From a checkpoint of a small mixture-of-experts model trained on Wikipedia: width 768, 544 clamped SwiGLU neurons an expert.
Below are experts of layer 10 (counted from 0) of a mixture-of-experts language model. Rows are named router (the router's row for the expert), gate (a neuron's input weights, with its number), up (a neuron's input weights, with its number) and show model dimensions 256-319. Each number is 500 + 25 x the weight over its row's rms, rounded and kept within 0 to 999. Numbers have three digits each.
Before each expert's rows: a language model's description of what the expert responds to. This comes from a sample of Wikipedia text that the model never trained on.

# expert 5
Commas, line breaks, table pipes, colons, semicolons and == heading markers, plus LaTeX symbols in math formulas, e.g. Mother':', '===', \'frac'.
router:487478482475515487487501491507529489525494472509522492502499456537501512526461500537515488519539485547478510443521540494505420525470491472491490513489453488494487467465552503501487528521471490
gate0:500504505516502479427511492499520467493466523531473491512532486512538497546503518466511525506518482543521507511494498496454488494533508491476498469489497500492490469478537473496509471495495463
up0:481519521453536506516492528539495480543487533457567523506505513502502529489494490486565476496462506463477477494497511468519475496504493473560524487474514490522491489511457499491510473531484527
gate1:517476516529471512585471522526492477439506491517513508498501442464545487518490490497468506501481515547468471479505548464491491511482495526560532451441489471447535503469490504442494511538505478
up1:501495513524513502587480504516469494477494493509542528497500441486552496510534486467490513496481518511472456506531525442495482511493520499538487455442508495481525519466490506453499473521485505
gate2:537494486549492457468543509532519506517515519483491487500554504467528525508499515516519500522476538505488524519472466498497539476507528465499506553532493494506474504523500524505503479508525541
up2:516530497540476505496508494535496500526527524468535501526518512489528538501533513498478471498486575510496529510519497479481557478492536455507472500522482497522466511469500510477505510520517520
gate3:462498476496496507503498545474510443485497467463481477484507515511469498483539514534459501505474480466528544482526519480488504514491522510524500544506565536507498509455451516502477542501532503
up3:497469465515458464474484506505498527490510511489489482512547512446496481501498482477502485491499526506488484514501505469497487509506522514504512510518522558472500495503475471511543480506482487
gate4:508511508451490505505487482510488489525512459474459461563518483493498504488513489510528500481482450507503510517529503446497456539460526490461549502513563511467476539458498471537532483525476526
up4:501529518484483457514513515516538510488496508474504476556517506492457529467481515508512522493481480464526463475513491480502496544466532485444523525542506502491513512456497478522515526482462527
gate5:528504506529473480532500479494464534483540473515481468548542514517512452472557466426505482485535520512458549514476475527530483536569483504519515565507477530505552489510493503505534462499523491
up5:552522493516463497531486474490498494481516499503528465502522504491490464452544480471500492488521476499480564504499481489513474505529479500552511530522510511497559494510499490507501480517530499
gate6:503468517491497512486522516496476495546492509542544467524520582509447502553482464507515465471482469506437482476486514526523536534501539502495523496501492499470517543494533468447464491480503455
up6:569467499506495542482516497503556523558485485573518488490477582496468494541506475493550486495518499531492492497528509545524531486513544473494530526456495510497475520500486493482469502492485491

# expert 7
Verbs after an auxiliary or pronoun, their -ed/-ing endings and following particles, such as used, made, maintain'ed', sit 'out'.
router:486531552530519518474522556541468471482506472509448491509509519462486488500512541497499516502468532489506482469447454515479522478478494497551498521542520468520499487523506492475457515475486515
gate0:518452533492493503455531491464499484466473486485508480537486467514507495550451502493484514456499501506473483510512460464503519466526510441513535511506506502485521481503529520507540493470487507
up0:515516542456496489481488533539505543540470532490531526471537515521484520482487541520536537525487498547480508453525509479506439478494479516520491478472534429509474505506483482471493459560513520
gate1:497460513465471478542492492535465481505525489507500513537521445511491509500520497496526518499507442540435510500507506452502514491497508517514506483464494483489545498466494497482521524506471461
up1:489487504485525488552508497488490498515544516487532507503518458503477523499560492476509521512509479500472487504525507432504525509505521523497470449495517531486510481470470458490515480474454505
gate2:563491507532547476482500512505522460498535493503503466531518475443495521557494493466496504489465511512508451548485480504489489502509521480505535478530504561532514518512500512520482470538461504
up2:536479547495520495488510475502487487521516490498546500508496469464491511520474494504518483471495524478510460537530458510511480520504531504514552479522489538534486542523489471530504513501492535
gate3:443507451522442516482492530474514488508530507482507471517510464513509502429518509519501491510504484506492471491493531493484520485525506492510461511487504548466495489485513550529492519512514500
up3:487506455519472477477518493491527462523511473485461458524465512462509500446531518509469453502510507518509520481486489460539497448476498478506491520512488522498494469482493468488553473548520485
gate4:528513489476528507505479472477497488504471501493517475517491461506545485505515517515475466469508475495481463511489526463502484510475500502511506486514568516478480524523517417481518506514512479
up4:496507478483503490487442476474515516493484534469522440493509509492524523471507519459511484445492511465509427475500501494521475539474462511488504487496524532490540487513504476480507502514499517
gate5:519536463497477475480487491530478495483506482511518528544528509523499462508535506467497489535486523516455514544484483517532487547495527491554504536493489490503542548474512541501526460504517479
up5:513534468499459480513496493499506499460509500510534517507483487534501489488521526511499462508488523486477508535496501520535506536491510507550489480497489495514537530460512519495497442513525499
gate6:475496510521477521554471512497539504523487491552492508500515514499475524513482461486487497447513454469465525495512462477460522502477513506499500506517455487452520508492520453520496503506506512
up6:538469518482481555515510458498578489504506497521534530488489538447501460506479486491521512507497469478508520528548469512495466485516539441458491494505467443479462508510493501502491489492486499

# expert 14
Function words in running prose, mostly "the" after prepositions, plus in, of, to, during, until, such as by the 1970s.
router:499523462501480513473489498525491469514530476447509520536460528480531528474506515484491483506513475477533509547512487489482427538489469477501483480534486491475551497504532486525501555490497491
gate0:542457482523546528488502519495563503550509490496508555496553497526535488541476517455486518463492490485474484579535540478479505446498491463528493474451500506513489482523517476523541492534521509
up0:460535525441476475490496502552456489478489565478515504522518501502514523497471484512517474516502500532517530469522472521489470490489517523504504479498526481509464516475455511443484453518493530
gate1:505470504501480536547520497515527492477506471532517498507547455477481496508458475484500500509491507532484479523499510437511515562461527534521492456456456453511520478453487477470513475490471469
up1:516490485517515479557508506527486518477489478531517507474520469513510548486490483478492494519479502516478492526557484427495530523496543520515464455471446489521487489462474501482499450478495472
gate2:510473533483507476499541486481554513485543480491513485519526508464499499537511456473503493481502519516499488525522540502472495498513518467519483519493453486562491485513484480458533531518511524
up2:510488530474480485501557465486550501491533449482539500521525502462486509521516453482479465488499536508491502522550550506484526501517527491498513489506444495571483508495501460451547522497533518
gate3:478510471497496486494503504481490458474520493487495476504516494484491506471488502564449438511478476486496510507485485503463503526480535512510509514531532511463486514450466526508479538523465487
up3:507506496506485497469481509519500416547487475451520496522510530501499489503517493474492461518514509518471530509505517487507508490512467480521518495494521492483482507510541515450528481495517489
gate4:498484473440557516506468508480480494535481427466494510532533477511499513489485494521536495515473482547460490510484487446514476544478529505522514485469534526496513510479518478486551481488500490
up4:493493476467523515508470497496514538506498480476512484509500509488476491475459486490546527501479492516483439485490496452537486576443487500496500513490460525493536473470494496499521500470537506
gate5:513500514543485499516494480507487510511526462507505468491536515462518440510545483402485472501476536513460495563509475535530487516513528540538546529513500562479530515506497513530527492497525508
up5:527503495527502478502494523467490500488473465496540493502503505481520455509517528466481463485483519506487484504519476536533492490489518506543507504548499523460515539492479502519490472501525522
gate6:462475452463471530485520466473521532496513433492508483481525568529478503510495481486505462442505469510455508473516483510468505569528508527451487506508481481490536497493527451465517528501489482
up6:495465470465475581486517443512524519478548464493456484483476554473511470488512520482522479464526463506526500503528498510518511521538521512447510526474504508508516497511479473480502506508462523

# expert 13
Opening pieces of longer words split into fragments, such as dis, re, con, single letters like 'd'windled, s'c'rambles, 'v'ulnerable.
router:481520547517489482524496516520502534478448533510544489468513518481510483514522516481536526493525483515500478510508509482515526492452523520497498486517510542510518501464535540498473473455524540
gate0:514477496525505498459501490486537496517506502495489501534537539552479497543459454476497492465513474526449563516517500497482499478558521496518515530476506524496511524508512508514521507525485491
up0:494510525469513502482462531508507477525454520535527475507538491534514523505455456498507502543466473509478514477540485511507438450515476472531501476467516501563490520486471507494511473507468505
gate1:503469526520479501530470480498495485478497468487480499520490454488485509510506449490519537504487561541455496546495524426492510519481527498549524476485457545468563483482556506521513468543479504
up1:519515550539502509504464475477450518493510522487514500503510493501472510490491479480536533543448548550466453552515479452521476535487552492527483454509479554495503464519510468501509495502518500
gate2:537558505518487495482510498527470481517524477475497503491532495474498501505511504488481486476515550489512537515479440498498495520529526486481459508541490511525506530537493488508480527517475528
up2:532564542471472488499525432482468508525541469483489506483483502462492529490501497486500484490521540480464535519510484471516507538515528474487476447557503511516476544523479501509477547495492528
gate3:490491503525494467501506499491484484487504474470487459531499527530486489438509491513436492471485480511517510512527496517478505509511524555533544489482503538459460488492480482503482502511495521
up3:508451473495471478508485485481493476481524504463496516522523522467480460428502538493449467514529481523462528495526490484535510496493531479492556489509511525445467513512486504498517467526500510
gate4:519454491457501505494436483468473473519496489520512439515506486491519513474490508516501483501494486526447492526505507467505457534500521508482527464534521533507482545468518442490578498474470492
up4:464504511436511507491451518476509526468483542525512473509506490477509510452488485484498485501494502503494495502504507488535447548482508513476504504524486553487503495474500450496554491451486485
gate5:481487524499501507485499502514470469484496464487504459525530510497523499511540518484517483458471515509495480534457512517538527540521523515504511564480500509462515512460522510546499519465489445
up5:485490502525494494485485517480520439469523506479520456534529524516518474518503533469512433496480474528505498526505499515554494531528564523517476526503523506474516498469545468508483495520528472
gate6:491483475521474513507525499493517476512466510502524468479514527493494462510504530511492492463522476495460487497518464488509496511498490523442522513500481454476483536477516466516464504497514482
up6:529473473534507518491501479511509503493488528546493458479507535463547433526530493474518520516524449487511481477531481509534497466520493499470553497482500497466525526511481516521467462510493516

# expert 11
Nouns and agent suffixes for people and groups, such as team, people, member, women, skat'er', box'er'; also plural s, %, ).
router:516497484460542539502525500439518546517509525500506525537578496538504463485519487508471496511572525466530473477501504517488516507511504516483480506480539461481501493517487508489570521494495524
gate0:504477497485499456444472516490556514523504525507514541524538516508474512566474525499481474493504485468483499547537498452453495498501517470528510505470507491475484524467523493462518509519540465
up0:515511494472421513479501475532532499528483514475485496516512495524492509527477478498541527484508518511485506462532508486531429483502502528515495490483489468524486518479465520472493486512499542
gate1:496472532521492501555482505499511484482483470532504528529505418474511478495489448533494521483473487510461530489512524464536532515480503512519512494493492516460509523473530508480506476512487489
up1:473478510500528491553495512482494519496470498510502526530495487482497484503519443478471545483471523523449530518538491448509516554483525500522469471480496543481502543467482525495528480499492501
gate2:531476488496468465480488479496555467509488497502511503462522496495489535464484493477491506487499478503485499547489484494526520511500515464526502513493527500500485484520466489515531512526501531
up2:524493520504478487475501441485527507495478453494512488469514538531474561475503479484494470489500489519496481535508506479530513505495502461497506496518509512500448515481495482517509542539505509
gate3:475476510493451509487515494494529496492521469506513454533502497509536518502482508534485488483483461524474487505536491479466501511505475523514503524491510525472509470490471531512465522524503483
up3:503475477472468477475539509503539496551561464486490486540539510499486502470493508524461479533526511505488497535481475479477508547500468470515520518476497503489491511502479490487501455530434468
gate4:534489501463520498512481501457476482521504461519476481533463499469506497493496508538513437516482472517542504497534520466529483515512460547476530517492504486438509519503513452505546465505482480
up4:493496479486492506530486520471500505489499493464504484530481492493495519472463477486506499487498483506568475496557532496542488554509488517480538513481452517481550504474474491488507494479498510
gate5:506490488523517510508481493490441536489478485511503448552502512520510490471502471431512498506499503466472518518523500516565507505484472520495532513469487491489535513525527514507494481497507443
up5:511530447535509483497476528471464523504484513487524480533526505510513499454529521484490488520510525514509557482543522514528465505488471498517499532475519506512541509480545488511443496511514498
gate6:503510507535509558483532513502485511496490482532529488493517557523510521538487487517511492441460495489482472490533456488480498508484508502479503488506469484450515478476538456457491482504518478
up6:486452480549466539475507501504535493506504494561471494506497538471504489508511484495515486479514485486509498551527484518503503522522496463507473522502475498474497494488477528476517471508478509

# expert 0
Given names and word pieces inside personal or place names in lists and tables, such as Robert, Bobby, Earn-hard-t, Joaqu-ín.
router:521501467532507482491540498556540487520496529515524498481507488470522497537504521544486489506477478469474468466458505525515536501501491500514519483470535480552466493494468502500482511508501477
gate0:535503502504507484486520535493531525461490531540510498513531505504470516516498521456500519504481509501478550526529481485493488510469510503500535479462478526510506485512513490488496507497485495
up0:502479511509492485468477522513467513494461508470518515542524492524514554481456483454536479526495518481516495520513478531468470482519518496522481437505471499560473464475467506490526491519498531
gate1:493465502496487507560462502484481505518508471493551535527528475448506475508461480539487527513485498517479483499498523453499497527490497477509519473490494531511532505457499501516503489517488461
up1:511488530474526503508474499544482491520514516514505507504499496481506505528522482539541502528458522504497477508502501437491497514538541518510477466491497511475487493445525503518499463493498489
gate2:520512509549512512465512497468512494546559496456512504505538513483473544529486506488478526497483501486479535491472465498505517486511553448510520506495493493515534496481509497505516463528520511
up2:488493514505485520518490471497534493520526490469534514476508542501510534533479490500491505512521520487492516530498489492541522510462531488489572462485482528520518477466497453504514484536516539
gate3:473530525473500503487510507459482536490507502503493478506504511472491492462488535520456520512498467510472533498501496521472518517493506512511502523494518527529507511463489481462508491504498536
up3:474489458490487502487468543498538513499520515511501490506517527514509492456476499490440447518545470537426490512508486474469514504467484461532498472480510523505500521504496507456533468503489505
gate4:523478477490466521480515462492506445507482479498492512547475472516477503485473503535471504466495517518441458520506514467493461576518488500492533475547507510466499535499492447469533504502477515
up4:482499520509538489479485537493530505506502491436490459504532485473536503476486508505493481445490485499520483508516500498514467541486526497479495514500496538525500497486496499507537509521489528
gate5:512493511502485504492507477535458502492508501517510506497538493490532462469518525437510486470550541524506513520495494511520530490543510506516530550508534541503563484461504499536495490473492476
up5:544477489486505502499494517488494493474483499467527526514512497500557488477530518485484498510511510514453517469499493508519496510518506492516503480522523559474489497496493508531472443499529464
gate6:473462495506540505523529517493477478496476496550486475484466504513524445542492451513501502467490509508470494471494511520517493519529513520452545517539497491477556493508521492498510482465488460
up6:500450486485509538554506477530513504514512523520452520495484529419513466498518524519511522526508492495500523516527496546505479519491513509465499542469507523475508485500504486543496509488471530